Below are experts of layer 3 (counted from 0) of a mixture-of-experts language model. Rows are named router (the router's row for the expert), gate (a neuron's input weights, with its number), up (a neuron's input weights, with its number), down (a neuron's output weights, with its number) and show model dimensions 0-127. Each number is 500 + 50 x the weight over its row's rms, rounded and kept within 0 to 999. Numbers have three digits each.
Before each expert's rows: "comes before" lists some tokens at least twice as common just after its tokens as in all text; "mostly gets" lists some tokens that are sent to it at least half of the time. This comes from a sample of Wikipedia text that the model never trained on. Tokens count by the router's weight.

# expert 4
comes before: " the", " ", " a", " M", " f", " S"
mostly gets: " to", "|", " in", " a", " and", " was"
router:447458592468412505524548472571496500388469473523474566515463458662495473539633483537520502400464454459646489476499468456538464440530460489485469367462541403579517484473505502441525569496429595481507485506462482438491469519499513500434577544468480557626441524484459491490498526581512493493492450572498467482564438547571540528461490586455492475504497535459511484437553525514511525491458
gate21:475349549454478500427522509501475443550493536530538518503434480533518482487547438467476499436490443495536471533452472542454463531574509519593532492456582444631516469453461504423531536486497536447437506505505524517469486581475550443452492481535545542367589489477532506550403454538465455538478427451433351450510438450443535475518435481450560545445544498447584471635517539505582486510494
up21:544453469532519435480530529429544554536449479528585449557506485547471555444400558509567488485551536525490496522591427507453493407366461523434484461546526542474501526542445484563443472478517564460556457584508463470586494540442535500459512503502437518589390499538478479492557446432456490559531521523611448446532461426551458388547489463519453493583618503508464544467538497447445579459421
down21:469541456494413444451459456578502554532506528450478487492546502550594464563510491493500565443478476560548511432417523536539525473400582499485508554488466504495457540458548452516391493497462480506463520453503514413540426546713547529586456526514462513506497480522518523415564481536459441498492532547478560444499542608511459459542496508543448514491531474432437447364481545489552393575479
gate22:597514457446485510474471479444539531476562496472425499533514488545533469556514527399480446475538459506494606484550530459471587495529477590486474459495433446449546433530611466535505537479506496449431660458525477564550492505548424461488472503530524472587574418583457585534524480506558459444480550450472378509546566452531441523433590520431532532533551479617511415530466519557490526513520
up22:470546494559543444373547423425506585414589471459487519512451335501549489466510444597547455466409509495524582498430493515535565619497522523529502495503572439495432462510483403533552587546518551531514465520514469524506456515542549485504509427483448470421480493552468495484528515528521488460527458401552468516456458528586518450488505519552528564415569490566572472496526476536538407560567
down22:453538557525498585435554477564537489458411545536483536437505421428579449468491505537519510542508474479595520543538543538505470481542460534527482557542533486461529478534531503571576592576425559472488484454452426434537402419510586460480573597519536542507497497456446480447470537390473562486560514455538503513488373485545455414402529435526451499590459523482582476477516374507495543464485
gate23:474547444514556547451512494465546468398440411566378483512430483530396513452581466500567459508500491487524527482564508552443451532387501518547547473477415471439461507495583455431499475437489453541504526559456445507561468497469467505549577595462505509499567423414502528455544402446503455576470542448473522588620502470471498536500440568526455526474442435466446496401459579545517495481448
up23:446557512606476495572610539456459516471450460538503558403569575483546432482554479564504453368495459494491541556447436455499426515518530505432474495497510430513532538390521577523484537412560467461441519512464502568460455502467521500569511374546448474464517523551513516442397539443559493460467501499506535578477491514422414565513604516496592515492514559447546583491552558472527521480560
down23:399613565510576474425424499430523431457444445548492503524514451502468496554467411424523505541577597503489526504579531486496541524450538541482495477432489480441467530468596425505501512575496505557431444612517529543502548538593450451549488558483525547458570531481510513476408434449565479516474588463463506555422393494484494469479482496572444505416514475481453489466589544454413515403489
gate24:465475525571493489505511373548453472535443443541512561522490525570493470522489427493504580496528478613518525505415590543476517469501498641478472567556503511527471458425520496426478495527552500518440498491470425522455540493610494469530599546504493573485463485526452493497565533627508463510387497477463491527528497434480464417561520550503403517413474468470566524569585496565446496493349
up24:461494511517555534387436481506505507429493481614458486507467536463469490548460442521515441443451400540554463502426376513446579452526478490564497535520468528476434505414476518463538464498503488481477495559465528464563499453515549375479519575491489461494435559455563455543564491479442440527376479541475572511430549402533570442607538463578526539418519476391494488588442532542485506444487
down24:486571370588508505518475495521540531513493498541427477495458597489462504531477541522475448483540568619528546513416523566476507439578550551557468464415431439574481458447388483489544487468487474544483485477479428484466559435504527500495580580569427478450429582553426491510503551467470461501451460525464435547500608446426490479630431477461461480407417494507543516549511476513423549487511

# expert 5
comes before: " |", ",", " was", " in", " to", " is"
mostly gets: ")", "\"", " his", " re", " also", " that"
router:535521545497442471444485459497528500479492420483614458531447521456369473482437408595477562526417479439529499466619446484520539507466556435544519514487473474555359473558527471564532393484514517474534576536564621538473539482477432465493480510445493513508435470459480500527502482486467455553541461551507435416538461569494488511524566474495474437562529533447512486626522465566604491420454
gate0:504477548531557582505589551423516530378529436463457470449531486444519499469431492507443529484478549497457581522479621495493463403460505531499515543453374485560487496521531465490561576510453528489420476561500381514460492569519520503552534455513551486543496381511536452470413539480517515554473539450490512451477595539440443477516503514453523587435461563425570510569460569406507396531443
up0:502608453469501485461511577550586484445502550450523517474505456459548505483425426519476456507509587440506524519478451462512495462519546486488441475385452475516457569486511483462555531429494488464440517456502474505512408374633444463451468576509506443494473480485515521510561564509455508463489456439591522518500529620369399570494442487572518645451488538467474481439479556524403475488474
down0:375488557573527483495443547487531443577498422498493514501516489532478452456484576485531528498459471481495434506545598545487552487435433516460541451434458573459582561423409490519478604458496509550541550505412466558555527467431544469513507477458580482485508508526448487376415469444585465391445438502467524532447553472499630460535493527391562506460545546486565460491580496542554506529520
gate1:564427585478411488460442504558553468522414551558473425531531503494489490420483461554467468519499537509559505513522465515436467549580555512499457524540522487566347539510537530552521454552383449537643564500580542441493490498401476446514449498504524522486494525523520507582457466436406451533599532519581424431485482526520493466510594458564522498488464479559432521594508509438570497493562
up1:425481530550477568522455528462491482409483565522444504536516459511537565462494485519558519511455520411538457414553432529395498529554482448544472522477535430535516422437547518457471573445452449456461561459500573582537510564523554535540535489537495490460512463576471520417529363454480464499538471494462461488448530581479404463535471395644620478440519528518496437586498588473462529463454
down1:422461576500428459533528430501585557535542533562521451523556534462470501364525453466609539391526509468462512488452512447631519508490493575459582520526486512515476538517509494502445449516422510492516434561491472507597453401550531465479475458529461464490459469529496567603494529538536480522604557444507575431454492508492463553446571442504543490528519525545478435586400476592441566564523
gate2:542541556506515510509524486453483468496589463511487477460512578524538468573503592618466563541439489507535433538494521478435460436340529506540546500461452516464462543393517530589456469505443497572581524582471551520495554489562449570470375553512502513472438453533540492561494633427474504493534575542592472398508488547420415468448490551470474448554526523481548499545522484550534466502446
up2:501581613477512488530535504422535532526568529551607545607501458445576559516445522548445499484427551579528510534588581508515452472465464405589471450516458555434480554439585471526596545604485485503469453568521551486517498438462533519463451541472487436465422505602562401490472540478429562478464562485541527484463532487483502451442521474504487553483539620462555474534552454505490567455474
down2:424527482477588450518545537524368554435492513507454524476584515445478508363469538555428483462518496543466419519444454452512487407590390528472550493530448491511506506475490477561522498485520449503502471537515411572368488545465500541390496635498506478399571457528484457526447583520492529496421433457446476564502509481523490465491433501542522539421405546554492511522532511408480510538484
gate3:560438496554418474415422599525574543490517570462506509515520503516542490462378479469545585536498546506572491559515546484493491476475480501528612459374487515484465485500531397570500512514568529554530461503515458412536531466497492472595520526475568501479464541520535528524447393491554496519559447475484452495445496581404568352503550566508443461526496612488460502529504392475564483530437
up3:453499505534562453441451543415401486478516508501529499483613506571589513455529442506444510620459456486488533533496414475539531512494541516528447535457526454459540461391554516443541487473503490542450608490513495529563467428479499466555477479439439493428498465474486539451547605511447482505453537506363516611479641535498506523543489381500435396555540512453486520422536502543540483430512
down3:513595492488533486540499589466531536521484415513497466462470429497504480568502519404462502455527481443519475471549478570492455483528393479473510427474469484516512471467466525527492334442487483521440540551519504608458503532541543567540531474526471464508389487529496539450582553402499443504497545487640441487498461523399486507436432580583507384485589404493505448483481516618511490449497

# expert 7
comes before: "1", "0", "201", "200", "2", "-"
mostly gets: " ", " (", "–", "|", "\n", " |\n"
router:449580531520470503470497536466509488539460460418472509507495520505539461606500512510551546503504512538516446441556430479537443565422517527535545480424359560538457396434521504554555424474501618417443406504503469560490450489515497459562556400469467425483546539540469575562420554552486474506518537461542514412573476591574494420551575470503505508470534460497552490421476583594489527465528
gate21:550572575440480586523507449506534527475597447405576470557427470411484506508449474532502593497402502577462548497567517466513503500507477553484537508514445511476477506476451540519450535455508654535575464496583379508497543514488555536503491500486493531458528510521492508489541491503484456519565365515529501445422526392552541471610583598492459566547480608525438571474434512531518466494486
up21:551480535511525463557433482525499576508528514488475453506482376459486521495471483577550500473539488451435483526457570499388462492553506515510454564581613460487572455544485519512411543505463577468550441628547441512481512548450535500517488515583489430401473517496484462481494484495631528504555495474551495493575520396627549482590554543504510496500524451545519480376557574527595475485435
down21:490425490598585423459463571426500517445449498455549527533521534508531597426469444456479436521537608543465446477559437566474514502547454452491579491434627518473664476514506513556509525495535481590562541570467536490518489506463395537507458423447433482569444503526518411490545497502559443530464426473551489547486485528504505472464550490569496549599538409482479538545461449516439503502449
gate22:518497498479630510569523504526509462528466395486496518392473470489583455489562477558476438519507506501550511537455473495469525512549499521459604501495516440518464471492502415459520460409541426512493518536387573450434464466553453482475482506372423548498565428374482497527496555598527546545505428489505646431476449489428570444554476435513559469468526495447539421544527525585461493532502
up22:637491561504446561399443447537469496516468608443518555439551532523462432514440528512421472445406547490469492462574490425470525527598529526436501503528537522531490439541582586503499445555570517472498535436412520414461462597531474502462456444530452590441494483496457503405429544430540508470484489513499479471456439464436434496572485451548530463519528397574492467462537444540516457447562
down22:531462486568481487533507560439592466594531470447588522457514522531465641508478547513546454564486498507482450457533458486579528553516408545490566523462449464534539457431414463456402425512544463550504452473431465499565563471422470590545394479520498480606560547572581561552442512493464474416412514530519473541559458482471472498452470506420465532459511481571495495428442470484421512566549
gate23:455554528439534492523500448435533468539531577589574450467489619451478561497466531483516592470478502461542454457440373591465486509524572410420482514553432524488505487389501490537561565391478483456407495571523498499464441512528517477486504500465525543517514486622472585497521484607405556459445479500615525522510446539398505521536441519551565402519467500474507518510524484504521426493511
up23:544548564465454557508439431547530564626486397508506478481418532432565545467429492433529561496463588431526428509524520458494488567553505592547565458530538470555429492533426449507536493459460519547526599527571477505440494489444489523443535558513482481420479519522598495433482566465460513475503528388540458481553490459570610494445557458521464408487464512404501526493582497539486414565538
down23:475492536505504442545495521548606490491531440511475477467543433551545496480541574488587564570514446507518543483545549531526441526442510536509543534396581551474598568517458574437388502537480442572592473438499450516536499467411564518531513557459477582537483508526470416551516503489527426424453511587366487577449596498569480481507533501495525513520532458483551499392520455470464614567538
gate24:491358528468460493562515406605488455442533547520509565566532566532437493509525480485570528530624568519455471527525569527478513498508486482522580505459477533523459395548654474420507489470442532508576457364500563518502447476504531431439471534450536535519583572437491467561537579481495505516596558440603494489461544527515480511510510447465482458538489584512479431507463484567519503537548
up24:480611496438509545452425456437509524479482524391456522449479457558530389520574523529403432456495461552501458579390472468563472531506479461576528533502503534520454489478471584543467649617554482541535471618462515504448513490544479502533567459525515498509503483488449485570420578471426435529495377510477535500517507482441585468505562492546512474533612550477540517513485551545516422499486
down24:483509552559492503385501539522500469444504464434566563502445458497528411488564560526479463356459519446444585450581485485497524556439541439491470567400522480578444468444490583456540546529445533509499412539582545488439533471479480474529479455544536478533514502485512525513473457528435550537520418558549461455586493567471473533573539572427446474507516428462500571460486617506532527519349

# expert 2
comes before: " ", " the", " and", " a", " he", " which"
mostly gets: " (", ",", " and", ";", " to", " was"
router:550467549473534435451529531469504574476428439437481467578444522562416513511518502532456524395496476499505456487490553446592483483488536498476472412492515425465524414553521454526517455503404471463536404334532491538493454510481499464583518456475519577580442481473421469550537498473387559516516436491547550457566463616371407563536517503576492470533483525493519537491433555442523516516510
gate0:526528512516486516494500514475579565494485444493497417442481380463431430454555502463532517571453444491416410569469537399607478461452549533579506420569492475544482481547512464546480519479404501522545536483474440512420554546451546469401498547549494541420500558543529484650437575490482563498491468433413569481480470560539585498531524482559439434522483518483516436491548505546520393491544
up0:433522509522489506499461458511557415489469570487542513586558465610559523547483553465517592491475497494482413572487483562483544525472537458598491560451502437501438451528460503589494540503603472430547518513476544480532520508463480539491510414435560436470439517426427537482550513578443444428474556546492422445426473541508411608467427484452460517398501463432425540465551530488512565396572
down0:432572517449427415493450472538487490510541471522549422501433463435500475520535532530412562511582493433513488507500510534597538588420523559483476478494472521485393473480444441461594513538466549465496538505546522543492525531496451471479586512566449455418513564487438600517477570499410544561549454528493592540347441471523476465643507479537488427453529482576430500412527520512463492533532
gate1:464486432562522446421510530561398537560476497479521511604482556544530523444511443519562399426556560460480526442483439530542544549555439454558507527530503432529473542526513460493570457498479499505457524414463548434577494460534463503515514476443453566533616540425458592528595519448377525394466464511470520550632506518506483541570547479500529488471451500520533511516441458472536531404392
up1:478501572447463604427485508514544500516432490512638468561522472540499488474442496579445508524457565443535524526558438527478495468399470542487509458568535482530438500498567595537453483508433450604580506619447448457383512369465483480553531525508476575447428519545622468526517558451486488515468534503531461610515478510440525497454570542542487537538555572466475533524528499574489476477562
down1:511447370552522525548502457522395540506480510506488583507466507460523472602489399365606473448498486464561497559469487518479529458563496389523423594523458516540509490512555519510503432408441581388452565485454577513454517489565511521500474453510468426460503498472490539422400417541478489483516518553519537517524518506523423534529593526514566471510487470485446443509459468541626435539468
gate2:495527508518518496456535566532424539352467447487521588462570519461499499546493506571562511446569545437460406477515464427407478573497600495429519515425452419519561497556522418594572560430564494368500520495444454571553493544457550520455505520548462520431463453442525458547543595510467530515496531653469529521464522513501446480512498500506503442551525534505482448551486561475547561462482
up2:447492518497379383469495600551519548485515544543552483530526556530528548517474455598465473547525495481471520559462445529508546478539555498420522505556437450512536504617550456472502493399589517478461561496458439572537473472559545505447508497473498558454559578522580627492483602602460491455435483465464489474414579522540515384496565489487475478471573459501522500597501513542463583499441
down2:562434449525405467491433555525548545468547534484511582674530440474443496595504511572436510451537411483454486596542512526452521443453484529476515494592473481441510532453496490531525531422558542461423502435440452469454498521491495542452557494489540511557424423537599460478447405534548504607529500504567425452486487512620479437488555526438467471485500562421549475519515589518498498518487
gate3:601509479465513489528474554503526573557474557463522596553636520492441534504581518614408392474526507457424552464466447493562406516480532472500545466506464548559470399482558481416470521579449509463506436523503403453476432510454477465500500540498531527509536548507475514517454557469490537645508511480504575519543559499547499480373505487511525546567563563478380439529513495454483486442466
up3:416484534532531446447504541439536471499540502537420506427476574498572379526525478466485478517454541487620474443500549537470538527478474449580394458460536474447569467556517491532586493540460520540458520384530460530508487531523613453534539484439516492519498497418392570594552523447518552400533556445482423461505496613433478533568456517541442561455533498534454548573455559496543482540558
down3:463614524586495486475508507512570422480511452504561572466526454467491485525533504289584434502490466541570516563521519593483524524551454487557479511422546407558510516514474484541590510546518464543491574542447511464501519483517592502523528436461458446573454456491405519444467521542517502464465538551461588472485499444490517452521552581591436482475460551567467489581465473601471454512421

# expert 3
comes before: " |", ".", ",", "–", ":", ";"
mostly gets: "8", "6", "9", "1", "3", "5"
router:469477467600405489504490431464484474517442520585562449403540482440523484440456476471522521371543505485564454512578499469505426449423562466553518572561422525551414526564561454591516539592512546498459563515540597507537420434581519522505480552526514531474514380560438525399513510503490537535524441531537472540553513523448451555590560490491464419559501542461470485550447440553516493501515
gate21:490424528497385538526553536516509469509491533534502545487521452546447510551431429498471526398535419439474427515536506509509462503446527534431538527519427518578439469583595435550464552475541498453418493560494575549518422514494399431511539481482508554531504466496539514482649610481573644500461564434453559488435512537536476511541434506445570470539525491417604525545515513555494501492467
up21:551537586459485538471528478429504514546515466532500490513530490539470389438492406504538590480427520551472445526516492455437456587485547545578484543414533610486526457465470541518461490535513499508498441543549451498372545592497478516474560532533534519511512528508491381449551574506532504627533543519392422516466514477480550490359545506554514473436578551523487487438536537516607597516510
down21:559557467482581455527503528473453552477475418406487485542503431572470452563548537552525556537519432565553471531477436516521492533535511484582549532506472539501474521433501498491474541432468574511422498544493513567488433413602443561450525500484407501552510528404484406588447509503488458437465444440449380494528523586530596467448494523555455463472401576536399464512438567478475562534442
gate22:543421425536482440501435461617522463471554533555442538460584518516630458482539609462502441519478495464513499430537492531514486491544555470517496513554432445496488595462509484500523469502540558551470427501530598532563483436448522462502545585426601536473479453439474439527569524518624491512489495500530526461524417462506513448540628452527518438523493560402526449556518518553506605491412
up22:411550467546451415483480628472490456522541542505535574499484593622564449495635530531481469529437464471524519522539521448503446561487501500550452457569540484487471448553463607517599542490595465434469481557469478573543572533537512451468424505470589497499513521466544412505501482526464506440463405486499521499473502565525412527535500490540487598498462441462556489445392469452506481423584
down22:458569465525436497550520533505396484523533536478498535456553550429508486455547552473546530420517587516560445463511507490542472499452519488585605499565427474534398413492567407568538496490601460474467502508487569489557562524551609480482555570567556369542528487548551452498542487537553587429541493548546522452524493585471466539424516461542534457502528430531560490507447431554422555505564
gate23:549480479499552404576432443488511539556460500459569488463444522401510573574516575507527423430583522515514519425523441487562477496578458438414471445496493472490373452474471430556542441582441504483481533506453583518545410553538450542434492432453535526395545430460473498459485544503485549515430584474526542518506539549536454526567437416488474497615393525489482472458486506510558493442495
up23:505464458549492482478462503494562541485533529490412487539553529572479492471447381566429615453459479541450565580573581543503516543533398489572481503493467550528548537437493509461475527460480499571517474627534393563540392488490512503494493467524443409450507438495593472484458594503528477474625468563536443522533532483535464496468509477479503536461528551512551611545479548438561547592568
down23:560597457476397519585476523514525534570582478512436522492450492571445470545455447374538439453409465490525430474511521561471479448420575535457460525475517545560545525500557438468515548488462494505534507481459537591489497513486458443612532502537516525583450501531485445474490509504451579541565463529579608599474356438438507543421516524461517474521587540476532461525452549483522466461419
gate24:559513483550423480552514458553553546499545484437537505526418496490455484503476547448421630475444383512468450487533522558565575418517467501562479504551490493540558428525501469481526539469490531516506565516551455440562621548428472500463486519506557541499419560451524557567397434539476512449402428495464420476558529520379646449410496491523482487543559500507504464523519432547466491543470
up24:448449513572527595497488528530549522478465479590565435422504454440484514466495479541534533519503495426559484530491588442483412481567512483583551398541468558424382509541458548618506501523474520492490591448485585433511467540544483471473473516508391480408492477522560482495576500556506567455565541484600563456563434545489408550488428429462492502435528457528429420490488520442552486503549
down24:512567529562498473584491543512514476445610485525382514525518532427453498512390562581446501492480504450512489562499518450479597523496490613444512528557412440530535499403567471500523434461531589435545439508399533487533546494465573424548571528589547479530560524548407548511447515498493501430596520457515450492439449547516532543559491530467475486408449509527480485480467520388461491584519

# expert 1
comes before: "-", "|", "==", ":", "The", "==="
mostly gets: "\n", " |\n", ".\n\n", "\n\n", ")", "=="
router:457461473643498476614591524534477498507478472515502484452516488527484500538504471476538507431514471461538504383500422518552558469520496445502428537480481442602506557499544462583401582493585543538472555489506588604438458466473497565467385434483471521504465451574391532446500439488569415482531471492511597598565501574518481502571540476569446523502509459491460541500458549475490517439439
gate0:464459518534560496527513527546490601548515464469544553425488488555489542491514420551592530557480484480446532467628543551439516452608546454618491572579552491463394536521494543532543578451526484471556530507548574549513474438463435524458514485414505513509382484502500503588481454511366514470516470526515473484459565526485535445615519466597522500476441496495506497488441599583497504413490
up0:463510442491465525490513562475556519470457506437517495430518442511448464543549458498486449461551652544609517557519523500525531481564515473450614539494541512544554489451609522383460469494480521443448506509473468544491521504581440465501535577526515549492498482560598496463547554538543582512522475394593555436554452465463424499419439493492533407482394517472582437567557520440471487585526
down0:594518505554564456503453623495467513421576391436475514477503440544494457490480507410450630530524528421435565489496466553462469434492502519534469492450508470555476555500499524549511526619527515358465492483523500471491527504507449509486455429492460438490431485572492515510495474528505527508550510507443487635491518472516434567474527588563577456368628509509515501470424544455552435499502
gate1:515512476462379522435554477515439482471491522419523502488543440537520453522558492548577467577501554462487486460534509521510463518500485480557435523477407570461465475471508421514424460597497575540524587548496568437417468484388418566501522456500513590476470498602436532468439536408499484480571470531524517485453536480535453521520514582597484496471520442431373559583442516510595558557435
up1:502411545517383461448464513519549500548577515522524550494537441488601440551524546495501505543443551574458566416443455537553403578429488524477578558403475543486439496510540388441557462530558467545487496500573632444474527434525534529575468501432515488562473544473478425540521462519526427560481484580537456533498571410502530507472435490579447505436494451532551527588472489492529529540556
down1:546607370478487539564450522465522410541505523488473517566392512466448527526472466510436457500556593464580460496509496469411533464534552513506462488416557428529580536479389576497441469411487535490532498461554497394487432548488554520530340510487526516571535525586539527499528466484558529419496427397487486499453489485545547520448469488563489479441533501493571491457506469489508488473386
gate2:565545508501491533565560498497488492399566454512525444440539519480557493519523490543508561493496543371430416533477468492484404590553545461524506471489536599523512502552547517483460452586451470614495519453525546603465472473467514517522488491489477505515520556431447517628498532399587490483478533559523586525442474504540358523473597482590492512578451424541519457533579518530495560430471
up2:483448502515495487521503562500508454500413465474454464511536485418500527512545506505491374439485564447496472474472445529454488559489465458455556453596560552517539417602531523536413500410425465401531562478453450472499410536504513558428505478419497528493521506437451514478549513543568571539482543637462435485334499496554518573555528479594477430487468465507516575510408567487559525496496
down2:484432514474542466565553433438526478575522483534557551591516466569577615478480519527479524534512497468500505415441525466562415508537514584453492473580449526535501498485492489521499457565526550612479422484555472497501487473413470471590560395518480558506521552504534522637515477490435534508492457537405522406414538486578462538503474463576457552583538495554525561496512523498365592490529
gate3:497436561532511536497675526532512477475584522469491512549563482457421501432488422451464585380488523538538572520545420451480524437512509536491523418511426526533529491495555498515466602367492503512493535499547510514465432455592542483579369524504512516534552588473344524449569523460546472490504433503515583503556544536530497511515588431508488527513487465509476538481465574505471493523490
up3:470490529451457388531414509536543489522445470529443570434484548539468582497472444414551443490548547476507645469569503488464627488435506410580512461616534551414453466452522568405522554524502512546493433442478413537500534446493546483570544538494523526531529568432596478466477427556486515530506531494572429549455542516527454559501544489530573445552461529461513507449468539498523584513468
down3:568563503457498483458464496449583540478455456503493444528561511475547441529433414478504562511486469450486479568448488520493494524542505399505443485552505471502413455557554490411565483460430503410475479532477492506428540471581519489510590501502594452455468416377462507442410472414474539572499454563514445511569413412430496452533553456554652533473510510503491504494556511531546371514510

# expert 12
comes before: " the", " a", " his", " an", " f", " s"
mostly gets: " to", " in", ",", " a", " and", " was"
router:440491561563366484462542534467442567402494489487507544527420508522456483557531472521588504420470497418562540456458472474521440432486492481486389390466526375569519399483497523531464544472403466499524495462435469454448428454477544575463584493541485508596448493435502468494499451531465502494476464530515465440583478548479468534511508573498478436488510538430501438374556451510574484438444
gate0:499453413575467489449508451456434426560501400448504511437522447500504422456488425532532555397539478478430521519427508475444469600480597446480535518486477537557480464441497535484522554483489523433469499409503443431448514454470501508432488559513428437565485452413524566626514438530496438447467514487593425489477599503490453578504531431578490465532427530513514512529556461583443537574564
up0:461512542467463520527376559529489602496497528585415530461530553467462588480483652521519502491494548445515464464486561478505559428532405537559442479593479575455453413479502507575569384511525540515424556519466472464527385546527528526533489513544521497521619485454546476510536575602509526468481537518470425508537510499453524502491549528556607456581512462468516502511467487454462418491578
down0:493486505491621483579421507551619590555558505512559578407456462539479455531405528495525480516433433466543481465454499487547542492475504511511471409459472497441478544443518510524444392491518549528462537467519585565596493544505514549560455500580472482463525522458488458564521548496525493485582460588434559524509430538487539442503499496576566494575526437461547549543332590525508439502481
gate1:473632529529414575532498600516536525574529528530540505441617476531513593491393488481444553516535481540549471521476497486502470557466454385485503535409535405456448502506464544495530503493501493451524494495611459515520523478514513507565575507516506454511525537558506486497586451473486465556558475580431478458488385460390459427611466458475489486482568556493478483485548537616396488435484
up1:555496457528534488391468551478468557528589486368572501463570390567493525455498519559441396500548529465501468535448547554476461533402557446475468485473460527425587494490516517501539488521509469439520508485409450470490558406522533477531469471474592555423533499529494563529456610511450583460506489521530467481486473538514470570513500525391376546412505446522529521518578457564536516393491
down1:492510498518497498511480599571481488541516610525560468455619494601524566395551473505383380546566483489472488597453569494503532424505553490500521558511457445443529371533537555505554453488534495581480546500512448500581575494446514407469456545489574498492531522576483464498423538545441530529506411488482473499438544493504536485593509541469479557487598496453503508477482408503406467481458
gate2:446357539541497527505574512464411566499492445426562531393391463445549467536513431520492529450486430484453476537514551519475474590569510498510428517449521459543444460492539422424493488473543552585602539502485568456557555492395554544426570459488464474533472451471444486482445447463460609439446497478553500614455546530473522552544480475491513523459513580390470476515457453517505525497457
up2:607585512445534517556541529507511580484531447532542433528504510537522589481508434522507478463504394499512386411475526457515502449542432504602480520457512494437518501556437432458440585586440484519448455515454518440484497528515504480502455502555523582445423569515536474487515556499572505462502515429533508468470482545570511465546535497467630384586560461516481346507463440544438472576488
down2:445487534435469352544506382566435529530469489486524503544560541557566471471474452430558577533501453475487523428524473476447528464491575557534526433482492526508509523484573558467487524601488530458571436521468513367526493478481522509561402368424488530534441587453539532549495495510487515555460513495528565563502442634550441479571481530529556529398546441502494463504475470484585528532475
gate3:380545475475537543458507433503516542459564582472580466495458460438461487517467472576529510455459458538511496496562462459508527501529502456474428533435462425417434525451520505483703504537565475513419428508472419483563450451525491442454480497493488491489474468496507517454622470513466478492481506527499492456446409452485336528497527480498444576581601551500416545485448565518511447444488
up3:458476505498520504519507490477548535425474497498498466413482529476451520530460505560441511441528440536508508533573475485551521430483463404432488493451537478473515400504678522479566441516496427376457482474505381559539516574535473563452463513481484530527445450573442502412460537539571504599465431495571535477449415478546494511446508433461562480481577526509436432607467491434401530500444
down3:520498493494476414447558626523558531504498386500548425512466522468482531457516483519479599487449509476496493455569464464583540452532406464486504464510544513555492464545551627536429482497436454510495517580527464546484538411524511627440558485531510459575500446450408467612535467487501504560502440555512449477523549571537461550502580518404568382486452431450542411505488547452506517482529